Below are experts of layer 5 (counted from 0) of a mixture-of-experts language model. Rows are named router (the router's row for the expert), gate (a neuron's input weights, with its number), up (a neuron's input weights, with its number) and show model dimensions 0-95. Each number is 500 + 40 x the weight over its row's rms, rounded and kept within 0 to 999. Numbers have three digits each.
After each expert's rows: "gets" lists some tokens that make up at least twice as much of what it gets as of all text; "mostly gets" lists some tokens that are sent to it at least half of the time. This comes from a sample of Wikipedia text that the model never trained on. Tokens count by the router's weight.

# expert 24
router:533518535497524477521414526541412513494519573488539492477490525489552508436473403531427514479503486519546454453579436455537548455537480490499535515530518500474470457442487482515487438474551440430517479516460448469464497412573473509531511447467398481526468512473523496530520545535528519504
gate0:515594533510586498503489438524511507510552532434545509463543517515507476471500479484457571530467489448505544465486496555437522496502502470392528447465521429505483483471526505487594479498494495543573496513530506471511567543491512451485515465499516555492456430414468432418436483524552483495
up0:505558536442515552488506451533505554496540527473484467479478492457535494506477524411443554460498548433489464511457502530486485467496496511481543533541519491528515452469578520475629447517534468492517531468519495539534500529510559472489501476423515554505518490455496486365414540566555531478
gate1:549496507542519448511486500462515477547434559515475464432548460544472468454455468523492523569500460524541560475450447552434483477533560492483513462461443440532550508479558513521459540527547524483468479493459486500552507481503457498554446564516533605542482527455482418452493605495500500472
up1:504557494518522497540462492488473515554526455542391500480558534478518484492494500593515499549480471538519577519494510534483568484492483535452527504508458435483517487469547520532445489575407519475520475570515462510554501483454509519535483541497523554547525411488367529528541566504515477539
gate2:475486532453497544479479517523513535556528502416511477487471496459498525459459415496440438466516542426494455454584538461507551573479510505547540452497451524441529422483510445492525473489473586500492425518505437459497553474474464526532517480503481470416530545491477533466453439527550563525
up2:475487523502513470478455512449518468490536536406541521459491450532478492493462554479530492502530610476514506541485468455568474528482507553484566501496556521466519501526480500538515584459487436566464492535462491489539524387510514473426519538431473523531480456494521492453493550629522547508
gets: " | ", " (", " ", ") | ", " in ", ", "
mostly gets: "ia | ", "i | ", "i (", "a | ", "o | ", "s | "

# expert 29
router:535488507517460474475517460617577437504487569506493478537569413497487431568491490517594479515515541504495525499480501521392450450488531456512491429520507568477468482496529484449476523492444474474516451517476520504555534429498491475537503464522574518507450525460472522473530465472558552538
gate0:536582485461511451506506551509510416518517520482561499467506482516501525444470474449487540482465557472484476532484594516531563536488506448445438427607483481483479518451520449506449481471456485414463487531572480524489503464525454448524532530463469510469492554453527436406478557491525509523
up0:467413491461461566479541504524549502539483517549471479518479482468507585527583503479577447522536539447498512470482518476464464500472496514609445490505516487519558494527485532471516518455583614566476433445490478468502514548459434481430520456522515503533489460514541489547531497491477455449
gate1:507594535551465484538525433503520510507553508409538473478495479512421523563477549508465475538578409483516510490517482452515486490452537497472537485550555501581525467549394445496513502521448519480471559497555463537497544510495531498444524422507546501490476488500484517482435502534471448578
up1:469497532532514467525523519513487390440510461421509524530528491508491511525505470565540468405487461490537465473491519503449545519467508476502547492475568536519492558550485539453461429534463520478534550531543468478429475472493501437490466519562447477476456472513477565536470466553508473642
gate2:465460530519452519480516480433531502490562502474504472540486513501489441522463468462564462478484497445436460464568521484427486516428589533464518466498439607521520568523540521431514516544526500442455520546484555453494527540499552491477457481569478505436483489547535522492431430544461492538
up2:499487419503488511503436499523478541511492467513507509547560587467536601464524550537492516532468479499523554542483435501538464442453462500506450525479486471519471528514531448520475524508523509507488511466446530569527478439567418515468576503490551471492558534552515482542546572427515503390
gets: " He", "–", " I", " U", " O", " Am"
mostly gets: " U", " Am", " He", " Ad", " (M", " Ex"

# expert 38
router:545523503525451506475527466544578483448514482479543490452499457499489523520475495468535480484566529413486481458456492485440474408529543423437479428536522487536539449511491496505506491381471503501554458516529519493589526447515539530472509464485532578580453450426497517482452486500531518534
gate0:458549449440485528526462479462518477454536460527430468520418516529536515503542490544608504483482473546517428486529529493438511526482530528515451500496528543426501519510491485418466466497495533490559436516494447452507488434479553509520463497605454509532467485469553506562476387517522490534
up0:527518478470505518498448455506486477494548449551452467448479503639517552507533415568516545486464562518483540505470457566553509510556479495453504496476476523478547426516536519531465501480474494538579508510486477497536510406459459556580509560494440538549499477453531487507573495496520492450
gate1:483509502473534513585503492436514549567527543506424440532514594531509517474556429568530487483506517497462532494500450541575535507507410524547575566519451491507510522487483472451539541491429519477533504563535475567504501488535479527461562544587497524493499432497497528497511556557510459515
up1:441545445503546488481457463562498401461518489495481489470541514551473535526533517507486563544502517522568434544444554547463459486373487501528422522495531526519528536514510555537454537490585529522502427530454513520472478474514428495463546438466487512495564447491537542486481499443499490524
gate2:506514494536618450519456555435520497506519464459475475509518509503430501514426450509532523514575452552572493493458498465452465545441559576494497490536467474524522519539487555499522498513524470474520520481602513529514437494486559500521490477555516474437481440502544518548495462544444569585
up2:479510390463481474454412476549517522469407453545502474486511454486557497473515574473513531450448513519464490487460497519510483521521462533434503517520504527495518396487542504482485509511447529485429406497470538499454524455522484514493534527450464519506448484399538418445507494543518502429
gets: " K", " T", " C", " S", " N", " P"
mostly gets: " | D", " | K", ", P", " | H", ", B", ", S"

# expert 31
router:564477464510426517541488496571577471495489466580463486493500490501503511533476480500576481525530488505589517483467525477368558427513551468493536449483526514445496493512501521432526457436487505466425484511509461528560486531468511499500468439484521499586477436523496484528564570474523517555
gate0:388445498492523493512445520547486533540479486537434525467529479587478477496495544536505532528479519486510533490443487490467524521484475495559570507465481580504447516531464546621509515605439556438509478499441462506533536467528478476490407460548505472524514508530551499523486517567539515523
up0:519462489524507450439467583465550550508429504597498565477476497496588446568534495414520472520479440514470538496529506447456478483570493544373511540506441496465497485518480520501489550510531470437476446475519545508504488492457495522581527492523427444453515499553499507497515470509521476509
gate1:460466503494512559553480512517562535567464451605500438517455549510553411499517467543521587549490440452516504472551487525485502500457535421505481495462469498449482471535480450493518544434454539492544519521476442500546475502454463477565530506496460517432441496456455523474492506464570557459
up1:516483521556512514517462597469522487496475509536513499492444520428534498422527506521545529521480475527503483448581512459522518506503488473501436539600591510421560516513494417520516482509422498467502497493558486506518524527518437540522478494434385497524494530509455473581549537520536552474
gate2:462563522503506456559440512526504471541558499513470526528552539506450528437413418504470463537519439502564480510576475511442523401494497476516482436519542480543458555499521587445510519514506526505511542534499512496544458459517501540527517480496513574527491512506463537397469554513522414520
up2:478557585489563468510479553524479492468569535538541511466536556430526481462486459576465516545553492576533450545554475572563475458516421491544496501573545497462535517485530508540515466492450550499532557557492489503496461460547473488469466536475491513479519517549426472550470558468498459564
gets: " C", " c", " F", " P", " T", " S"
mostly gets: " c", " be", "sp", " Ch", "-C", "a S"

# expert 15
router:576555529518549543447446531497542539540561476447510564502474478530538537469524545481503573563448464506437537475503534464481501521549535446539477545531507493563523459511517500546495508569575487503546481529500421547536495493523492527415553474580525566524519522532510519405511450512473486459
gate0:527553511561557512508574485435448487524508561491561532515408519504538475511460518517506462571515415590488424496492589484432538457533555449536536486536556468429478511561529488501495533467450471498493509534488491426414565500501498466526502487519484531471458495453532485542457504521499495520
up0:535518541597514521558484512398444604546529554513488479515444482476502488479429545519495556489563549516442419498533576531532476440508460515541493485508579465465482565554508530508546548478474453496482526550520539460489536495508486467536473489547542500476510531489517550448483499514552432478
gate1:413474507500501495448438487527525491488450460518549558551524526437450510452503523492552499508523590531426535473507505539489559483522461500519523429485468526484468508439542433541475480525510491554481436482585464503448571494515476491501607451510481531463607432503519500503461473464477463501
up1:466426546513470491396459495587510471533478548477515522496477529541534514521476474495453503532546511626489506518521483470531457459536426457502480532460529601485509503469447469587486458537506470548537550510519546512519447480486473457509521411538522518496479509514411443466445495484480472524
gate2:503535523482537500446476491487481534504380483562523511538521461447499462519540505486459488444557526473494446524506431495442521500485552544536584474465476549515419464438530487542534521474490521396532460420452496527500499504503567456497512490548477535440474524519500596470480419544489484521
up2:430478581546550553447510475527459399527511478553499492525524506524457419453462500448485493531512486531522451577550378511472494495546529511563522491513552510536519533525522533511493468513481499436535491528450512509526520543457492406512434461512495525572482523484553464541509415531505506520
gets: " of", " two", " of the", " other", " one", " three"
mostly gets: " two", " one", " all", " other", " three", " four"

# expert 2
router:524500515520501430456484485437554544546534528523472492520522586498450541542490496537427547567480493468496497498544485562479521459475499469455473487552524474578563487521515525538567493488462585542582529402468557468500541470556452503507519517536506464507546550523582536520488449560534544489
gate0:508527440468532504489445499420484486595519441519471539488476455531514442487447489428565489449443559490465485444423463560431523542515486520546523454476499516531501577495596489441498520428517492492495415496448466500448522513498505526544543539539461482502482415505529518496550486478511458507
up0:494380530524437531461526514585515517491515493515523582492466477520543494559457565529494528546556506488526545490528500417516496482532514487402479530480509502443512483503443540516525424513525484474469541518419500460538481572486500437447486471489482523501490636522459516509463467508505548515
gate1:429522442541516474437422482470488478561480512485516467488576508557452459473569506480488543480557459454500433477503470521497429537514454470523462443478543453428531504430477536532519496551455530538468504515490542468585519514477484493494478543497518547510572547527493508523546590592553504527
up1:599413594504501561448478539487523501510517506528489513497503453516477470546520534450517512464477507511501455449537496533511460509464517549519481479482517528523495500563458509491545492397536476493434553575481558542541517497439481473484529520518430510453513576535479471531593619511521493525
gate2:519523433517505503471544539447477531522454508466466505477497514501459472513467533480453474536433444414430463498540468574511439477465547517473418556510521503429537509500537507562543417517464504514496521470548546559499569482502483462511498509512518534538491481504511428524543482565633460542
up2:616530460505435526525475496509446474499488511491445498487503506527475483531547468478494486603441493466465469610516470570516428492479547482539506570494518491443514472439557504560479555535524472517485557441490493465499452458510538524513423531505483541595511516551500522489511571549517485535
gets: "\n\n", "\n", "==", "===", " | \"", "===="
mostly gets: "\n\n", " | \"", "==P", "|---|---|---|---", "- \"", "==D"

# expert 10
router:593466521513492534572465533549608467498507489525492478477518497511480557439512565479603465523552485514518506423461453460466486415507589474530517423475507492518476497466449455443540505428503516511517485520517534471551468522497516495513443488477516515573505467545509585489558504492439523501
gate0:484568538525486556556485497522472469494487501488470506502515469490544520501492494484477464511525513472516482456544542575527483487477521445446581573468539529517477481595493525497623561469480427490480465600476499576513449458530596537526462525513482485493443448457484586514486493524494465539
up0:460505455506571483478461413483538462462505614465509540550465493473495521545527486512506441477546475542482497487497466542496412481427575505488527545445469545492489500510447454513579451416441480461574500511496459500559463451506465517473469503484457557477543485514544556526438474512498498562
gate1:483503540471560514493556453489482508451502472382479461509525448525432463574542530503463461524544509478444516471485563453527495543483439474494516465575482488541545465519480500508518443484505521452521516427544491504533509501429540525445474522473522523433480493463480505405391429554470472509
up1:576471510508505525480507558470511483544436501528524542551499505440491493488443475471459599539467438508480446520542550463488520519511507504451495523479522495469448506502398490452501510536531531582506593482476518511480452548527395545528528454541543447525561578554463461488522474486509431519
gate2:555553518485569529444523468538528466460510468452470447449501485579513528491511504491538422513518421570468507503556553546533524519545493531487549508496587508487489496440455486469422535525450517536554491553509418536570544457530523609537491485451512487495493486454466535485511492561496543527
up2:458521508565572457531501463456503417523403552465539511461491528474479485538428496501466463452561447469517510463516535474434522484517500502519471471573528478508486512539515515468441498530469498470480531437531522511436565544525456471425502486437515514529524444454446469483470415538426543568
gets: " ", " b", " B", " M", " L", " H"
mostly gets: " b", " J", " Bl", " L", " Br", " B"

# expert 35
router:475495554580546462453467492485530508487533632448569502500538526445475428573545452441446496471450517503519425485520436500474525501528462489487511519515499466538421544524530470520498486434513547571493459444527517501429509472542519501532477435512467522478488488423491506529472488464421511480
gate0:538506518475512553510547502531528499451542479518504430583511424496501491467494482478498505525391465499466504562546501530470424480489409487451431545458524434525523528560485545496497453534536512439488552462472497440501503478414432548422492512503486533452503523566450493441501544465522493459
up0:437562501448521425549450496497556491526459500513480459505516482533521594473498502578485526458513527472541549500459457556482498492563571557533510517551500538495502522495609494441488585517500566490458444517474500541575428480521531589492513500465508423478553511535498528526496477473477542492
gate1:450541499539481553591513457410553377474581507501477525540476548515511504543450517538488497527459440474482495554517464490519497539444473467503427528524567513482487476498531492520521532482527443477581517492490549510447567463504506497487484480429480522501521476552424480511520595503531538438
up1:490435557556476620473483459561547419583561485524498527558525479592465486546476484541464496466516434509443550509494454455512498511474559499445513537528476513538552475469486444535495432462533448501495493490471467489523587541563515516490508455503502530536481516531476443511509438481490470450
gate2:436439504493541523531467476517590520511529493466513466492507494504513573502475535564449556395551490482515559517469462541532481497480526523446454562515501553494471532517553488467447597561509507463510518520450472490571510454472446553483534505433527452473560537512415531512533536460446553494
up2:408452449519544502444474510509522544526486530474552459526521548532511517563481558512490514441559462495591527463501496434426528561481463531458507477499574536469479485494412500482504530466522479566489549548559524563486428502462527524503477538488539469460501569498535564534546448518471562535
gets: "\n", "| ", " (", "- ", "°N ", "- •"
mostly gets: "| ", "- ", "°N ", "- •", " Win | ", "); "